Below are experts of layer 8 (counted from 0) of a mixture-of-experts language model. Rows are named router (the router's row for the expert), gate (a neuron's input weights, with its number), up (a neuron's input weights, with its number) and show model dimensions 0-127. Each number is 500 + 50 x the weight over its row's rms, rounded and kept within 0 to 999. Numbers have three digits each.
After each expert's rows: a language model's description of what the expert responds to. This comes from a sample of Wikipedia text that the model never trained on.

# expert 3
router:580598526448525487430385549384415530404413529600576554448614540516425536514525477510477544526555484412467503478432451520515477517523563450482540487579537525554541517513598580540506473491477456465627480517454535430547551516571457482411528611454513452465554520488522475518611564517450487456520533512488532523426477500426503419532542487489534636441533495437486503538480574475543477575515
gate0:572500437418503464505551486582485446525519495446451479482470477548617492455489386579584451560564504529572585465533458621497404484446508502480474524450514503548536426535587543459472530452435452465476504500570558460523461579478492431504458500551493395513574543484460459462501518454469484557533529583561452533448505563619442586500483435511600556517513558487586489428492499489503431500510
up0:511486436474531607469450443433512522394427542388498507513517549556445561449487518523534442469468428486426544588474511457420508450405514550500473468552477510436489566555360514491520433456384486494521490476542528536533495399488487538547558528568425559524540519444471442537538476429486441528510540416545471441526637505499499449504516444591373524373527409451515578528476510604533472555503
Nouns after prepositions like in, on, at naming formats, measures or venues, such as DVD, CD, vinyl, level, chart, month.

# expert 4
router:436526460553518457467451441503441532464458520592529571435553515480516440491530540569535528511538523460405486391544499481493543460601503486509553500575642465517487477488466500546599556509504413422489539569474541434511437517537555495392580535612465411495519535463621466522495509497511573447439545571586459509463526384478535442559553455552472556413517471502425530486428575496532558593490
gate0:525480473485435458584526465627454523549493497457473450524386493454593470433496420578510406483558458445515487462483484553505523439490465441443524581483569454526560499508501512440557553497479486433521570565566506502589470543465522468503488509504448492483565559456529409396437424450528507442498419584536487464493543617526449576522462457432582574584484450564560493454515419506507411435520
up0:492490401472465533571469567580485448421414478471521436499419500533440529419500445540452456427515507522530567500414553428477595441474480584528443487538513488491543575506444498469566579442419495489462484543522566438532476499461500569488530522556494447443583463419472538471524412465524505521412548551467511385502569533463490517482570368497442480476388488450504590507456478487511493552541
First piece of a word split into pieces, often a capital letter after a colon, bar, hyphen or "and": L(ifetime), E(mergence), l(ucrative).

# expert 23
router:484511553505564450457471465495504458515557550495513467456581505513520406537547401459494477534504517495445522536458448472455444462522407487552507409594443430545550478514582500633489444559512411471446520508378548545451527530513565530452562479526449552529529540463559489463565533558535482507523529527541437548513517462480516447571500534451454501455575474467414523540410399493494559507449
gate0:546485444408553446606540559538493415562486485469456502508449558478494499510543455523562447547502454503524541485555455633467509488489470537535488515493541480459551488599474470465388468473475403535508531535560481423508445443551498514493502542487397530558575502415521463408553442492479503507409425638482480501485576618546413563589458478408606534498525628416521476470470503502516498419519
up0:479424459394548581494541460486499441536537510465540475521392526587493449468380520412591475479524422532510506551421582536481542421404566511577471583507514511562626547570453470449489474398499450542494432547496546510439518410502511581523497493577542513454548510429483542603535457500498492627418515528519519489511560397499462616499541434524478548442479510526474564575551613461586493509498
Prepositions and event verbs after a person or group subject in biographies, such as "played in 2014", "In 1806", during, across.

# expert 9
router:551547495433494475534532459427439571537403547526517420428568567563526514537504478458491447607511579398434484542417393442567378492436514476504533456472464491506561532525594513529583418506546491479512534609571535513434476506535488525439523598537451509472519521593551442554499544515495557449455439516506524432497514538416506455537503632471551533446439467547474492529481547493517462525500
gate0:553489501508516477585484515585477446546506493466541421467464533494538581411503443627591470551513531503506503548564496554514486533435521457524491553487536531601408483463408512464451506512472494418577476471572586558605438560521460425470452469511520521572530520475490536378449513462503528487467457520514453495506534643595462568537391428438506515513547525473562414444429419549547432475569
up0:527492486510512521456468581589559546465415470463526502510411521479480485451477449528512479487497424530474499468458511512502552482432511582546507554518403504498533523512408503487492457367385476486512528528482473523502392427506501540493622384605473619505579518480466421474482448481524469566487451477551509475542561554522467451448543492502507493441459464488544604489501585444545488592485
Cells and brackets in sports and climate tables, plus length and route nouns like short, long, km, lap, step, leg.

# expert 33
router:474481463422535452459523412467487588451472628522409500451519548568496533528530451418503522506517557461483579542523511439485511434422434433534500645474521479484498508468524555498505531533431414458613562578495605514524546601526508549455529544475467432568560529545498523523510519466482479558477550550529512535487572561457514421502518574416520503414556478437476504536439538523562516537464
gate0:508469415443507517506495539593435466537569550530544499495451536559622560447538431556529447540546517501500576478552523549496465498459493482470484536505560504550398540566521480465496568462399446403469534543546532541545489486517500450437546567501418558528471538421437512509568520364509457502493431573480408513518518646585543535534448454453568540454519586540498557455556471434565437477574
up0:553557445477495552490530515540454555418537534459441469502426481554431565420430510561608473473476532502538567446443526516423498455533582527513469417519476500536567502534502520461563463502413507532499446485495475550522489458531533477499544484508457512528593493475463401525597420435460553591500507453507434460498609548491527422475531456544453487423497421463534521579529498507582453548535
Opening pieces of place, club and personal names, such as Mont, Fort, Port, Captain, Dun, and D-ist-illery, often in tables.

# expert 32
router:423544486510520442481475438427506520423433524539552420391507578494524482548544469488528461548470554523459537492499501429472517403447463462515583501523488455483537396421506499446524496489419512533523531574586517565491518563571565495457543503535491445502508536592551507588460531555500532451449508539563467580473477470497613468515563493490381499469469487578501509545477467490555532524466
gate0:492511458469446499587533477625465489462558541467491449470412454540583480437467461480524484475572487454481543459524556531493440526522557529511523588526467446489463433501485527473505516481470469386505531499512497499547494557513449433537510512499413524591568514471546443488491466508476501441456434598564480606510561537581459552465513417517594491562506507552476504430527456539436416459498
up0:501530471557513554568541593508513427462418446506455404545441484576435463426434542480506505452453521514470631451420555505462565439446560497551527486504449510491544497480451506480598438406452448503590576513492554500546475471469475504492469526561416514449511540545524471540488443434442459532405543549455493453506573481471357447439625472498440485397531528525476555566428475503533448562471
Initial capitals or syllables beginning Romance and other foreign names and particles, such as Qu, de, von, Enc(arnacion), Ant(unes).

# expert 43
router:426502462551544457435483529468455556518527529543599483487511500644443493475573503531552572538507485540459527536575461500498415468550550533560503470493502384474501473418499480553511477606510421509481451556424503462538570543526557517473481405496549493529574564504544423562568504473484402549486444570569434561452432524470522484547562484449528514537508378511439564522460338434593537536525
gate0:566486499478535484622505487586462413586541485455480417533526464523476517425516556477572465557512489464485460496561481548454540446523457477571489562471542442535484508520497524494518502356409483459522616475583560487528486489487493468515544494498437399523573545495477476484462510499535416541445461651439447511541509586616570608533444444496608492583445502537507437438468565509519440491528
up0:527427453525472610491557537504489469481493470504516452505472482550479499467479503529480472450521468561422485469448598460478518385415564545490426438571399521466479545471510529527603503493494507512458520535501497545583410509574490570480488442593426479520500428460408554554491432534470516531374551466494455496489494511545423458488497423482483539442492445423468533551487596502547496535441
Separators and labels right before numerals in tables, statistics and infoboxes, such as " | ", "by ", "$", "Elevation: ".

# expert 10
router:478537509553526419503466426492531538468555525459582445521501531615499467492453404471463501562481547458473545503520388457464498507495456502522587433593487429466548468330556521485572484560494487486463475469497455520522511563564592481472545482531449528580515571513565475485491558535538534559472492529558452479378576449454528453546513579432508538403393381437480510581438582496539542457423
gate0:561434421442485450501561490572416478493520526443506490478436579608536566515508477561546414502483566380507603531506540583496477495471511487493568514519529407533472570491551513490505634480433453477491552499494546519471440538479504452546464542502404463562492602426452518447491459437585543520455503576526509471543528567546478518512410494543558492514399505489491516463508383517507416465482
up0:538458438445471482521524466483543457424421443488484543544357519531444439490441448469505490494501523464398585520442564482553493447430549499564474519565441495561515541542482461580574512357476495577449481525423489490589447486453580518522545448519470499475525522407412583536549473479543532568474514527488439439521429429477426556442545394482442533471463443515483535524450612519534430609466
The article "the" in phrases like "in the", "that the", "The", plus bar separators in football league and election tables.

# expert 8
router:417545476494529455460454486424488529538549570550579508446558468496506424482593455549524569590491537469516496473472474500521433500444449478530559456519597499511506549444516533574524516626465481469477499470431551588539505546527535543429511489496417459477494551538580470515503471522592586423509437541545520532519521473523469431575547493426493548507434520474454478543453536510532437532431
gate0:576562460468503479508533457544460473559524476388543506555499535584603555401556452511564391561525464465526575479538540567423452520595512573519490520511549518522529495534505543469480556486473454385562540455497547485530391525519487379540475493521456458559627569471456477441460470518502486515464428570511436496473533586591452558422536440448553500497437590492433522459489482492520415454578
up0:537431463443522532509531559551441434474465481469470454523519519542472538447382471465516481453542529518574648464499561498491549494439562539499526479533481521512508594540448565531547419432412500472442397412481575472515493532419526489495518435559460522547565508459440441492558499496528542542454514610537541477516523465495520421513604463564473578516485464484570558586453619422526468568478
Plural nouns for counted outcomes or statements, such as points, votes, goals, reasons, offers; also zeros and decimals in election and stats tables.

# expert 52
router:432543498485510464547392503520488471440550570495544519496569459573536416567450446525532433479522508575398536568489444431516551434486478498553585495537481454512532512523494545532447406500475434444446502512469540448539591575584556529463496513578451456520517514524590541527595509590551493543543460518532487502533486516472462484523517503505459533452494498469476442545480454492529543465441
gate0:494498488457536507563532451575467548616474432512507484488481542568549565450539466471593425534480531429536508478553414579481487446462573531527492525535474440514374496608584493510543527458514472509494508453545568505533432444539606399584462493559441426464550457545449418553449545455516566522512442610535466516526550546569518588479414527507517489488503599476528519477475433521512451438535
up0:514531460535501586529474537517590473523438550440497488476467451554461469477431480474538466476472534483473523506444562522481497402474454555577519487550496566406517551545434436517531475420443475539465452549492483461558433534468542568521579471532446509510598529402389448487526387416445440500471519512494460481582566513457557516551505409505395493491395428538491583479487595491533466532478
Prepositions like in, of, from, out of, right after a noun or verb: "cups of", "acting out of", "indistinct from the".

# expert 1
router:468502464448511424554468446447447570500475534601538547466446431522543369550517472494423529563541531557497476490476481416589477471513526478559471496571449511474484529535504526521436526522469477560501471454471511554511498513624537551465447548508471504557535489549554403578545580526489533465517433532528556581573536445430475510552549433557479482504595387482452525496523512455593516512526
gate0:579511471509498519560528425626446478564583525501535396533362492573539489451517472517537461480492550459462609445513525555425479440503516514520433499503456488450512507510458527501569563448382403423559446508485568458485401581479535486563510583548469460540515487432420406465499535476514527510509530515463455489501554549562504564492409423446641432518506524499526476515465401509437467549534
up0:473415418484484594485475522520554490486473432505452467474467483522429457457456493559538418542487560489353609507524504449485509394478538567516523407557446575506518551519471476498558506443424530503474441495457563503492504435476526546485530405546516495481464471489502493559538540419413451565463547565429456506462539485422416504466581401528535527420496460403449499553464573522498521552536
Labels and nouns in infobox lines before colons, such as Genre, Drug class, COSPAR, KEGG, plus technical nouns like engine, method, press.

# expert 41
router:466526538517524491390446405499457561531466523579607452438617521534559537488501427507504538519561515479461598555531462416453529486512469391545634509568560505476514434439513546477497504494526392450494527556490587587438510572565590514492471559587447519531530594486530527611567492471558526533518497474640457497579480498435597480505545457430489587454498372418492603522418501485450520522482
gate0:587544462395468522522506411598474506508516507438472421533413510619533534405503445547578483630543537413512623557510512560458431386489530518528491541506515495498498500486549485507529554452463453469515549504491525437571403618424508477528510500452438499512500490432448465456533464478498637517450465570515519489520573600509448525553453487523639503531501457559602544489504518476554426495585
up0:500508421502542511498552546617490569511527480473443512511529532567443543411392475454458462441522564465485580521558476487508519442535533597563508511542482490516566535588447492484580488382441516469461521489459579489528482517482503494441534483489537571459475506524417515565537420450479503520446532444445473453481571547364459444537573385550368505468470475433416554503536612538608536525445
Wikipedia heading markup and blank lines around section titles, such as === after "Current", ==History==, and bare infobox headers like "Government".

# expert 24
router:429502485533531442453519461502505544532525494544592526431520498568465503523604440513450518493567506570506508428558554500560462493412511441544610564548482465482552465515522510613450486467460477599571555515480480553556483534580584537443576502540509466571515588491574434580445527536485552411500514500504399585520473403434580422543542432482374542552450421470394524560525539502512531561500
gate0:542461516451505510530572561623507502602475481557446489534455454551516484479506531530545450607547463462536559495549561477474453459463527579521552567459494471505439461450508519452543550440458452504501533477533605516524450471567471441552509535455488495468623603433530486482515496455553604530449429524577505480532546570524469527480494403495477566525443535583539434487494483498493483521569
up0:485488479494508564503460595476517509450439443427486433527462514527404456439459499480535418449505440466520519579498548510438497463476519527536454526590477520517519550589435513517572487453438459498548582531442538484466452538535530464426525455551399521611590423505421385559477462497445442604483539569418534453454602474498466513476569433526413532444485502483485530506542525506615495439500
Main and modal verbs after a subject or to, such as would, did not, could, wrote, took, found; also does in quoted reviews.

# expert 62
router:459505487478546437531436459470472586479495653569503582436529418535546479451544473455506502562474501555439567425591430432553551481498432394562604501574560465491589479403513514518499519546481391388471510540484517481593527531549512521456483464507432497540498607468504501490557559510511473507526526525506478510579456565496532480550553531501478593454455463496529484527477344488515483443443
gate0:563433502509477440541507502577475434506547490452498455486424530619553545451540476532578408556555483444604495539524482526500428502496460494573487568492494416544429492476481539450476536473438453476513519497567521477456437499445487469488478457478443416570507538493525452480410479409512587510438462556474443552589587607544380606471407528476614547567489487512438489491496478511600480481517
up0:466469520440400580557475526498530513538486538445533395520438479525488524467483524489504420498470584520445519503447515513493598384407459582489503514538488480539552503539440446426515419348402499575448554511415544451501448425506530551445496497511431506461552574423489554515542527440490510551445563542509507453528611481524400445416558417487428600446468446521499604559529562488477529588446
Opening quotation marks and the commas before them when titles, awards or phrases are quoted, as in , "Best Performance or for "steadfast.

# expert 20
router:474506508589559489468502370414542583443435487495499492465528606506484513497569464516454492532531481435448442497472482470563504459516502452487588458523535463506529487439534559543582555574455478456525480563500498599630539498521519540403525532417452421549487482542565467483539510558429503543510569538522499499464520490446561481546571556534444605432493547445435564512424567538557460598511
gate0:592472419450549492555444492513506481511466461409499442490417563489582533429577435487609480545531525511495534476480551560506528391493534473499488548497503469569532525392540548424440594543453473512527613500584543489526403523492474447523513598473495435546533535434440480422443529474587558471457438584515445480471579562622553489581446438475666537585497536537525578430546437548506443457523
up0:452557413481483531504448450501433505424554525454549466495472531490479484489457507548441450470507544556552551502481470498525529433508552607535469534484473546486535560547473494472529508456439530529456459523473592491541464530493517532551551440460424513481563450436497505525490482420433492525485555439503477444546564522451430453428527414637385418434485431485485562586492625489516564459481
Quantity and number words after a, such as no (no contest), one, two, more, any, in sports seasons and match results.

# expert 48
router:454523514496547498450404391518447529489521564607572529458495501549519435541516507533430477576549476543460496484530407406479519467533463418499562526511580455443567512481571495553475438549545393496420562505467636510580544499537562509409560494620482417528542543434518529497506466491542510608499486504595445551574503437494501429497547500484464534429539447448533530533477448491596463519385
gate0:521411490497551539548469448559524431528516526519480460470419458542522518443487492493518422653520557433588590504507598532445498482458506557553504513530512460514532462550536563514507472476415473433530600487521474400574427553507494433483443540534410425508518450425479425454512472435522562507514441515540477496507503540511464603534435522416548458529518504465493482481495469497498466425489
up0:518544463417508624488420546507505423430431470434464520494504469478495502461413532472619499495503475511483578482446459504456585433450501589529441521586478412533564600546514455472516492398387503551477500472528524493530453481453537497559576482520545472422520523456409505495593467445422509567476524490476450533475536588464426473470492422531411549470490466496520575528463594446531510532531
Prepositions, months and modifiers right before a year or decade, such as in, since, until, Dating back to, early, February.

# expert 47
router:458559550512568453499496498489430463457473521531554496474453516523561468588618497456437497521550502442443522531546475508555540465426443473520533482537483420476528408496564547586448496540556503498453534517490513547569546551533533585451585592554464375538583501528533446418511526399548472530378402604562452620510491472542518468521585481497451573520541457451452517544400473498531544563543
gate0:526391547519609425559463515580500494525488432526487451436473517539562486409544532560574496522525580467524476464468506543464502413444525458523441508472493515541506504447500489467536552486493441456473554470564568487580414504590500412467516482574483409543551553464451429453482568369440509503420446534475485505492487564631446592504424498465562569556468514510497536468535435620537440447490
up0:438499512473428551571442557530483445441481589444452441513424520489519458501461491514528472526552508481486579482403555553465544446442494526566482501547495544496499530475415512471491468424425480560555525533493509487599467485458499485502545460520483437456547590463399476514559451448454487534411496562420449470558571600406522579455509463541425591394421491528413496502489611458553428568544
Final pieces completing place, taxon and proper names, such as -ville, -aw in Chickasaw, -sky, -iformes, Creek.

# expert 11
router:517611564461522422484463462464473511493471492521492499423532535417510461570543428623531547550510492517462537425517429445514484474523433437520496494469473458453567478461555519507539458490491498433551541520497596528465583570520492552516531508549502500519528468547536414561470507466471457492546481496556475555467449405420494449548515512502479473526551453475431484524452391470509528474502
gate0:570418486453480459629477529536464463495557466480431450464498583524554483490543439532566459520552534477546443452566463557546498481541464428516460518455606515464495503566463530498545517508465463476496581497524529451597340554475574418537491544554479432486533544558395510448477547456484518504466457572495470505505508605480418595558409476518601421603476556441525523517472437537466454479535
up0:509454442424430499505516465457561443455393537426525497492452472519413537478479451477516423477590508539528572480435526485445564433444466522500432449573510558477509512558502501554514528430408529489495474479451543485518439506511577555517547434498537506512436536398436523614473417406512522482463522473512493517519520525480426466444535494547445509433404516511481572516460548490540520534464
Short inner syllables of names and foreign words, often after H or G, such as H-ar-lem, Har-risburg, Ga-ar-udi, health.

# expert 61
router:513566488557567473437417416409415541418469515505506512454498565563497514380510526514459581560506489519442533475590468486496588468469454473473576520543510453471506469454514579511567500517458466479465442460491483494504556508521556532461511521550485494534558568557511454419478591397516523559471514501603388464407519512410520479536532479461527583452478446505515503553499556502511468440417
gate0:551456478407442491540546535599417384526520457521424480467464500578514418441562440521519473504505425475483541489537494548477467464532493493480534571534494469538579497507491548479525512528486377424490533604576481476511393480518549403549507489492465528500581536497498420411454462439554489546442486611420458533407474571642466483485508480509566458581522547582483504525544420519520438496507
up0:536491480486494569547448520542524442493517478475485547502473456566506442469406464452540488441493563511465563518418543492509473472407437488567512484513420577523492565542490541425503463429393521569491512521478589427535423464508652513544510425449459453527527514380431451511506458460450467538493501478498487466509487462473460448510565391560467459434546448474446515540461511487482471529476
En dashes between scores like 2–1 in football reports, plus table pipes and "The" after colons or pipes.

# expert 36
router:468477572479487459422422445434478550475459496548522494490510555558490403507474542423477455515531569488487458453510469429488395430517496507510530470508574375472577493476506485565534500514526396500443489576476567470504540596465551480479455462479454541514573556463542533491530491404575443522519401545573437522440435492524532460506541400476485557473525380466449552525400440504557646540482
gate0:576456493479490395557477471557583436622556473481524433497537551539535573403565502477641413509564515449585529509560516645514499487422449552528525552523601463566454464497500521476499559513466495476459611537497538584499409528539489436521421521517429460549610561472411497481473531467551540513486483557476481523496545513538525498490469468505622531558501564608482476438521440496554441471534
up0:452503446561523588538490529455559475458453510428474434474507511586484508481417470444484519445451586542501546509393526540469568447428562520546459450503448516490612598466388446548565473443457500470442431517486501498563417393562556527447553416472442496571584435432432487441482398454424504573488582487494478430556537501465458482509631462500510489505448530442480598477516555448557486593535
Separators and connectors right before a number in census, statistics and table text, such as and, about, more than, a bar or colon.

# expert 59
router:518560539499561407378481501519472566440438521557519411462520578551535504606520478498442543548524533423478448522459489537433563472511444475590510467533446488475549471464527570502501488493455445518499558460498574600446564571481533531471706583501511486526555539553512527575488500532459560507529419451498455480459467445465548441540504579462505439472488505500477545488470454478555502506519
gate0:524445444444524431502511511609474485554506501392460472480534546601594520423572410459569435506544504489482514483488507536495594430433460536624510556463558540514488501495514461516474548398473460451515605513526529480543488445417521510450478556454470464505488527464489521484529483438487574513522431600515486502535632542509429605521462477444548503539494505541491557440477518525540466516552
up0:582555494431451460569462460546478441511443413480526447552455477505489570399505528420499471438473512486496514473413524473498459468484564590529479532478442446475513533541381604536522502483397438463511542516461518478506418395536577543473574422532469477522555532491468569540570426445478477528438544462464456493517595460517494418504525432517506518444447505518491609621438603496501479572499
First pieces of names and technical terms at list or table-cell starts, such as par-otid, A-st-rapotheria, Ac-idocerinae, Mo-hamed.

# expert 29
router:453569549447534461521490461482504481456524467474542530416577471564388468499529464526426446546592479487500525437492493424505486485421435504566554520561473383540595512551543481510470422513401399540536501448451510542513522528512541517465554440550453450502524543510528474483435492570496445422531523505484494524490547497426547453575497495482422517459562454482430513495482490472559477641460
gate0:470504464504485466571463479535496460571563462450530399492415420604433604436471479532539545528557508469470560541528503596402448504435509533552476547490460407516511448544594585499510487460483504428498482480525577533541428543500509415455481462503526464600561536452532415533488477465473515413440477571515540455506488615589429528477504453495602568557470441518557484364445424487589500421523
up0:537437443533558500497412517503622443447459511497507481545486496561534499407367513510595506470570511544473511490455634513448530448410490608480492528631473546484430539574468460483515567455515472508523537497509544522486417481558571538560554473567518540560535490463513517594470481441431457552470521446447532438442509414547520463525584402560449471422515525438513567519540556568514502506487
Action verbs after a subject or "to" in narrative prose, such as played, joined, running, operating, released.

# expert 40
router:422525497600542427496480428465482500467495551508553482460518406560505402451548519579470425555572506563403549519549484386426532528456531397646516488577584461488532497493510522495504473513488467447511576567492492511467523514525557559451451520549417433568545544473545506539424498470460490522511570514583419615495443443442545420536517482439358572522486455457477525492483397532479468501377
gate0:603449355455459454525545471530527476504531448442485349435486496518566510404541469425520502627518507443568549475563565563390487517553518477462533451511446483486433542526481465462520499436423432422539592549521450503560439595453511457516469490516390454463517542444430460481475553437581553500500473585600490519566596542588493543523449520436499492522532528483502482461557489520546464443568
up0:576452496446449610531519490565530458427392458511481507484476428471536548441363523479473437440409548470463627476513524548461575405403467569522475424552467439450501504456521501536549480419478454518530604501420598576450419490460543537544517456498411431447594483371481577533559465457422495626403568438458512496504609475497515433492497504525449496423443552515555606543424640460472491580480
Dashes, slashes, dots and line breaks that separate items in lists, tables and titles, as in "Alaska – Racial", "MPC · JPL".

# expert 27
router:405558585524508448434481405418458549427424559582568525489499509560485472515586427503445502532538530428448560508519492510595430451610486525545559508531589455489543454449501525543503501476565453554533578550485617527532419513528567600435517530489410428548558532459538475509464504525521614579522497489548484488516450503436524465533544568516431522413414427456437581535495508558511521580451
gate0:571557484465506458607570407508496497539610532457510474562426539594530479481518448531549503512487475511499481507539491559489492497466364478491411562479577425528457527520508546448412547454442520518558534483552495524527346518495485502449460509464530410604601497394502415476490501440554556526473480596501557500516492655538510500531480487433494543559476476571499521504504419449492478439542
up0:584501454493460551519513484590582485436417506439427449535484448531455501440455535528447506553563498492543567456499514506484540447462555508512524444571500506498463604517515501509568543500440479534418474497487484439570514458494532558400523398512487498537528500438446514528552432433485435472537471587505542408519596484435496528592503465555471458481542495545508578547470584504619544596475
Ordinals, counts and quantifiers, often in sports and tournament text, such as first, third, 3rd, one, most, any, each.

# expert 54
router:523483436520518511429435451452496550567422622413660543494458604551460502509528489538491485585563535437448514625539481454474454457468491437575563510539560433403545561473603525498576521556485452460436445548416476465615577485539530510441489475547492558541516527510542476513550555426523484636501520539543529497430450536518431464512539498471410544469461511499413630557492540483488560480402
gate0:522531425505453557527493495651527489518555542409470445468468554517549563441532473490553477494577513439544612504554443584530448460449464486506506555468536453437557536522496523473492538426392443459521476508513529437558435500509478528503510535569420414625538577434368414427486557426446545476539513630512507562475538634580432598489480426495587494532515486494490487542550459545514542511570
up0:500461477419568524527458489475516479460406383500523519499446554616544505418403471549562495562564538493541504444495545538427585503392490536568436495577442480475479535629447490479592476385401437534531482562454518536545504533450516541509543443505500504441571471429452422465572520498518491526496509424441506431507512507395520419420530319463469465450464521431445545504461540514549460487478
Bars, minus signs and opening parentheses before numeric values in statistics, climate and census tables, e.g. | −, (−3.7%), Density labels.

# expert 58
router:448529533539585426495467396498440543413505542509557479484478489462429502528502506548475583511517539413449523548534442432488578519498482450599563457603466441505529466496566540565514506511532455518431521493440543544496539498575503539467535601499455488505520490515488536509581512416557459558482482595589508550503467395454493425513548468432410594496516465481408529486462486470546574517534
gate0:530495443466432534560512517586453445591531438482481447511437547553564530493537397539613469511577558502525547445461530577460495402440484479438515477543539415548535485470513467459503578461492469430483588474559474505526411536483498476456514572523501425492605538482469455468421456468579500481450426559540553445510605617582516566539435490525594490489489517504518559443530483521492539505472
up0:535479413485420594546477457466490490457490484443371477533465497508438472435520475476539452437502421418469619481483573460421602441499479460558493505543430449497506523494486469553547465438397439548543540504486491455570502482519544502495516411572445461455525535534474456468495404420447503451473527524513431461552486498479488472437530414505502446410384506440480639613510614480560502492532
Nationality and field adjectives or nouns like Greek, Jewish, political, military, music, and -ism words in infobox fields such as "Bengali nationalism".

# expert 31
router:544478560404545488447477424478447600467497505505468519506580550604442508453478518517498493565490514565466496460548480441505452425531528465539572435551584407489533523490637443552595514516477413442540605481501578616524523558501582548507601499491420587507489527566604537583470516483537512609460539591528597450433500510491564423532521470466450536415512393400558543549436473569537487545514
gate3:481483506514467616568492572527476566487481553541499525467478554427467524543481501555486471465488508533446496584642508477498543554527485484509556508525435495459534451465432442574469487504522494472556480603511435486465516581553485490450437461489488410483500481574491550334444530427480504477444546626540419441511584475548550499481509479422555506611521492554468479538502629490548456457489
up3:470568559528433517557539548515535567586459508538443419475533482583540588458474495412459456474588521443499536501547534512508539535574467475515515532523526503443606531531495353550561486460544478528446463472507502620431553450616475528547605512539593471506461488449502520477432507543518585505471537569518530498501507438525580457522543506477539456431493489499426554465475447466435507578410
Words naming positions or order in biographies, like served as, was appointed, first, former, deputy, assistant, co-.

# expert 13
router:467537430493543424529458425457400543492495528536515443486494527539408491464506495508374483538529543549400531485524462457470507472480459461564512475525484434464529379435506516482494547527489366453487550473497541517559541509541550548502565568509485475542484508527548547566512577398544536656454476439566502494486583494498454436519565488443524560488479393403518470568473492499555541509461
gate0:599440469539524462503532374615519470489515491488473457497453569527553447442570537563558424539466529471513573440572511526451492432460520446513499580590498484507526474497439452452536529436428411399509555482520543508550522505531548468494522475574533420544507495432495474446474512439505521515456442485503531482571575589554480483500519533501669536527565526482531498473575439559541454495561
up0:539444401509457487474585542509517469554446467465482527477476583540448517490402460513422498457458565509457548469492560569478544483514497565566506483571553547473498567593445549486574503406455531514423487550525594476520435420530528593552477433526529447532603487438454501536443457538457505567437492489453453443484525539342474466509528366448485565442500479500478523644452514501522464544501
The article "the" fused with a preceding preposition or conjunction, like by the, with the, and the, before a team or organization name.

# expert 35
router:487559460498581478500408432488418571465500559581510502473581540520468506434564495484457530473516527504464518558550505431481468516482526471558575500546458501447541483466540537572541532492508385473512427481483576515496446562536507542458595498544500361544482532538586517626564454396507572575491454481572525510457527538495502444588495528469479579434499419436510530492528397568559502581503
gate3:518563462450465532533453551630485528515490570514498612441512537409387518572487490505512501469424535494501405550575529515451500423551474442483523523536485507476494434512465458499424490514443553523596473567497517477469508525542518630458450433548513460525562456472513525415452469459491488511493468522552459416380578500513516493520496542515486509553517580556520447529428583517469620477433
up3:429491548486552513549527464488491439579454526516474483415532567564485542480454411420490466480530539485548457488487564530499548593502507539496644487516499558403578500535540437581486452518506472517406482543519567586503530461637420486506548529523628465461409519472473470469389510536526544406526512502481512562523476469534548489545518476526452484466465441472427495514509404452558500555466
Copular phrases that define or classify a subject, such as "was a", "became the", "is a", often right after a name and life dates.

# expert 46
router:487504467499532500465523546482445546429472489547492485489491500575422434592446478517428428581514498436479446456497438463448474439502467435582500477469498461463596417389497548531512501443533489544553541494537506541508589470564580538484584549529445483570544540572495458417508481542521446523454449559519511512472527505480589503530586458489375549497572488478410563496443547569582571587486
gate0:549577503458522563555504555566477491560582403410494441486449457539572490484505486469604466497552517486569509542504516663514502416463445482516466578450553448527407514422582610538407563514424413529516609574533510471566451482495525472552541493487450440543481487460474454492473565476525489573486479622529573503481599630599492577526495457455605513511559537414491495436553486511436475478524
up0:506493502532410612473518499507524445453518476490511509487385429522472536454503523493447528503523549424392490476369530466435546558468541616555459474547427565500505656574486595445514540403452439497493535506514512512465453494540533493473593531584539599472456582471521470525472415468392473593523443463460443422481511516550506474458577411515500489506496475529510545528496551488430493514479
Adjectives for colour, size or kind, and their word endings, often in species or building descriptions: blue-gray, yellowish, square-cut, different, large.

# expert 53
router:460511505451509472398460430480457546488458481575490495483511459515517505444471437467478501522498510508453546509555471439523544513502477442550615505631483433448496431421489518406583556491473447494464469516472586540519527571543477538489475537539400498543549610533467528553563475423508453583522544515530387481574452501404525443466575469426524543437501377417507581529459407479530515529455
gate0:555457415424456474552487466614483520535547507435485494410461543641552456430467501566586489504471489529567491454516502602492516519522552499569502505562489522525511500530492547520449550462420419474509605553484527416486402554542538411442486521485386454519505472404442487451461569475542549574574503502541478502492549593542499483556430541452555491533479483566544507462536425496486469457512
up0:569501457449442520595485480530522460499431443479452529474443484559488455410389421458495448484493528448592551501512515495488564448440524646505456481558481528471491492507473462594511515406439485494541496509433478590543466463478556538496558477552472503491574529416488521577538508487429536604476545518491476514515573425465428480581504443580384482378478469547529641489473543534535463571477
Closing == or === markers ending section titles like "Boundaries", "Toponymy" and "See also", plus the paragraph breaks just before headings.

# expert 25
router:530560580474523467448566388491436626450529631559454510410538577510461411453482532478534495502517590512480552499501446547527557432445437491471611501552444463487492544436520514541472404587444403476503534589414497543520527549560477521436491520418466514612555574487525475631482479479539421467437491536507433524531490501489550503516517524496544494473546530469479599562453508508516490469484
gate0:517488480485497516522496498579522483597553360539477479466475550538514492480515450539545433606589542537536506543542475608457457443498448523435508516533513495527461508506469533445463554483463421438581593569525539486539372511444553451501521534505501479571501441449475445545509466435447477524388477487498516545494496592568465627507495484459543479548498521569447589489558428502495493437457
up0:545468434473557554474479472500518490398394466454468467501485511518438560477396539472421435503472422427488544502469542509491536446442494511592446487566444515490494601559523482516488522414438450583494509458494541535552451485470513567574557438506450509517538578534519501473492406440525473603474510521456454524555523473463457412523528387636423520485451435444472532521436515417463455559446
Month names and "On" before day numbers in dates, often in table rows or after line breaks, like November 2, March 11.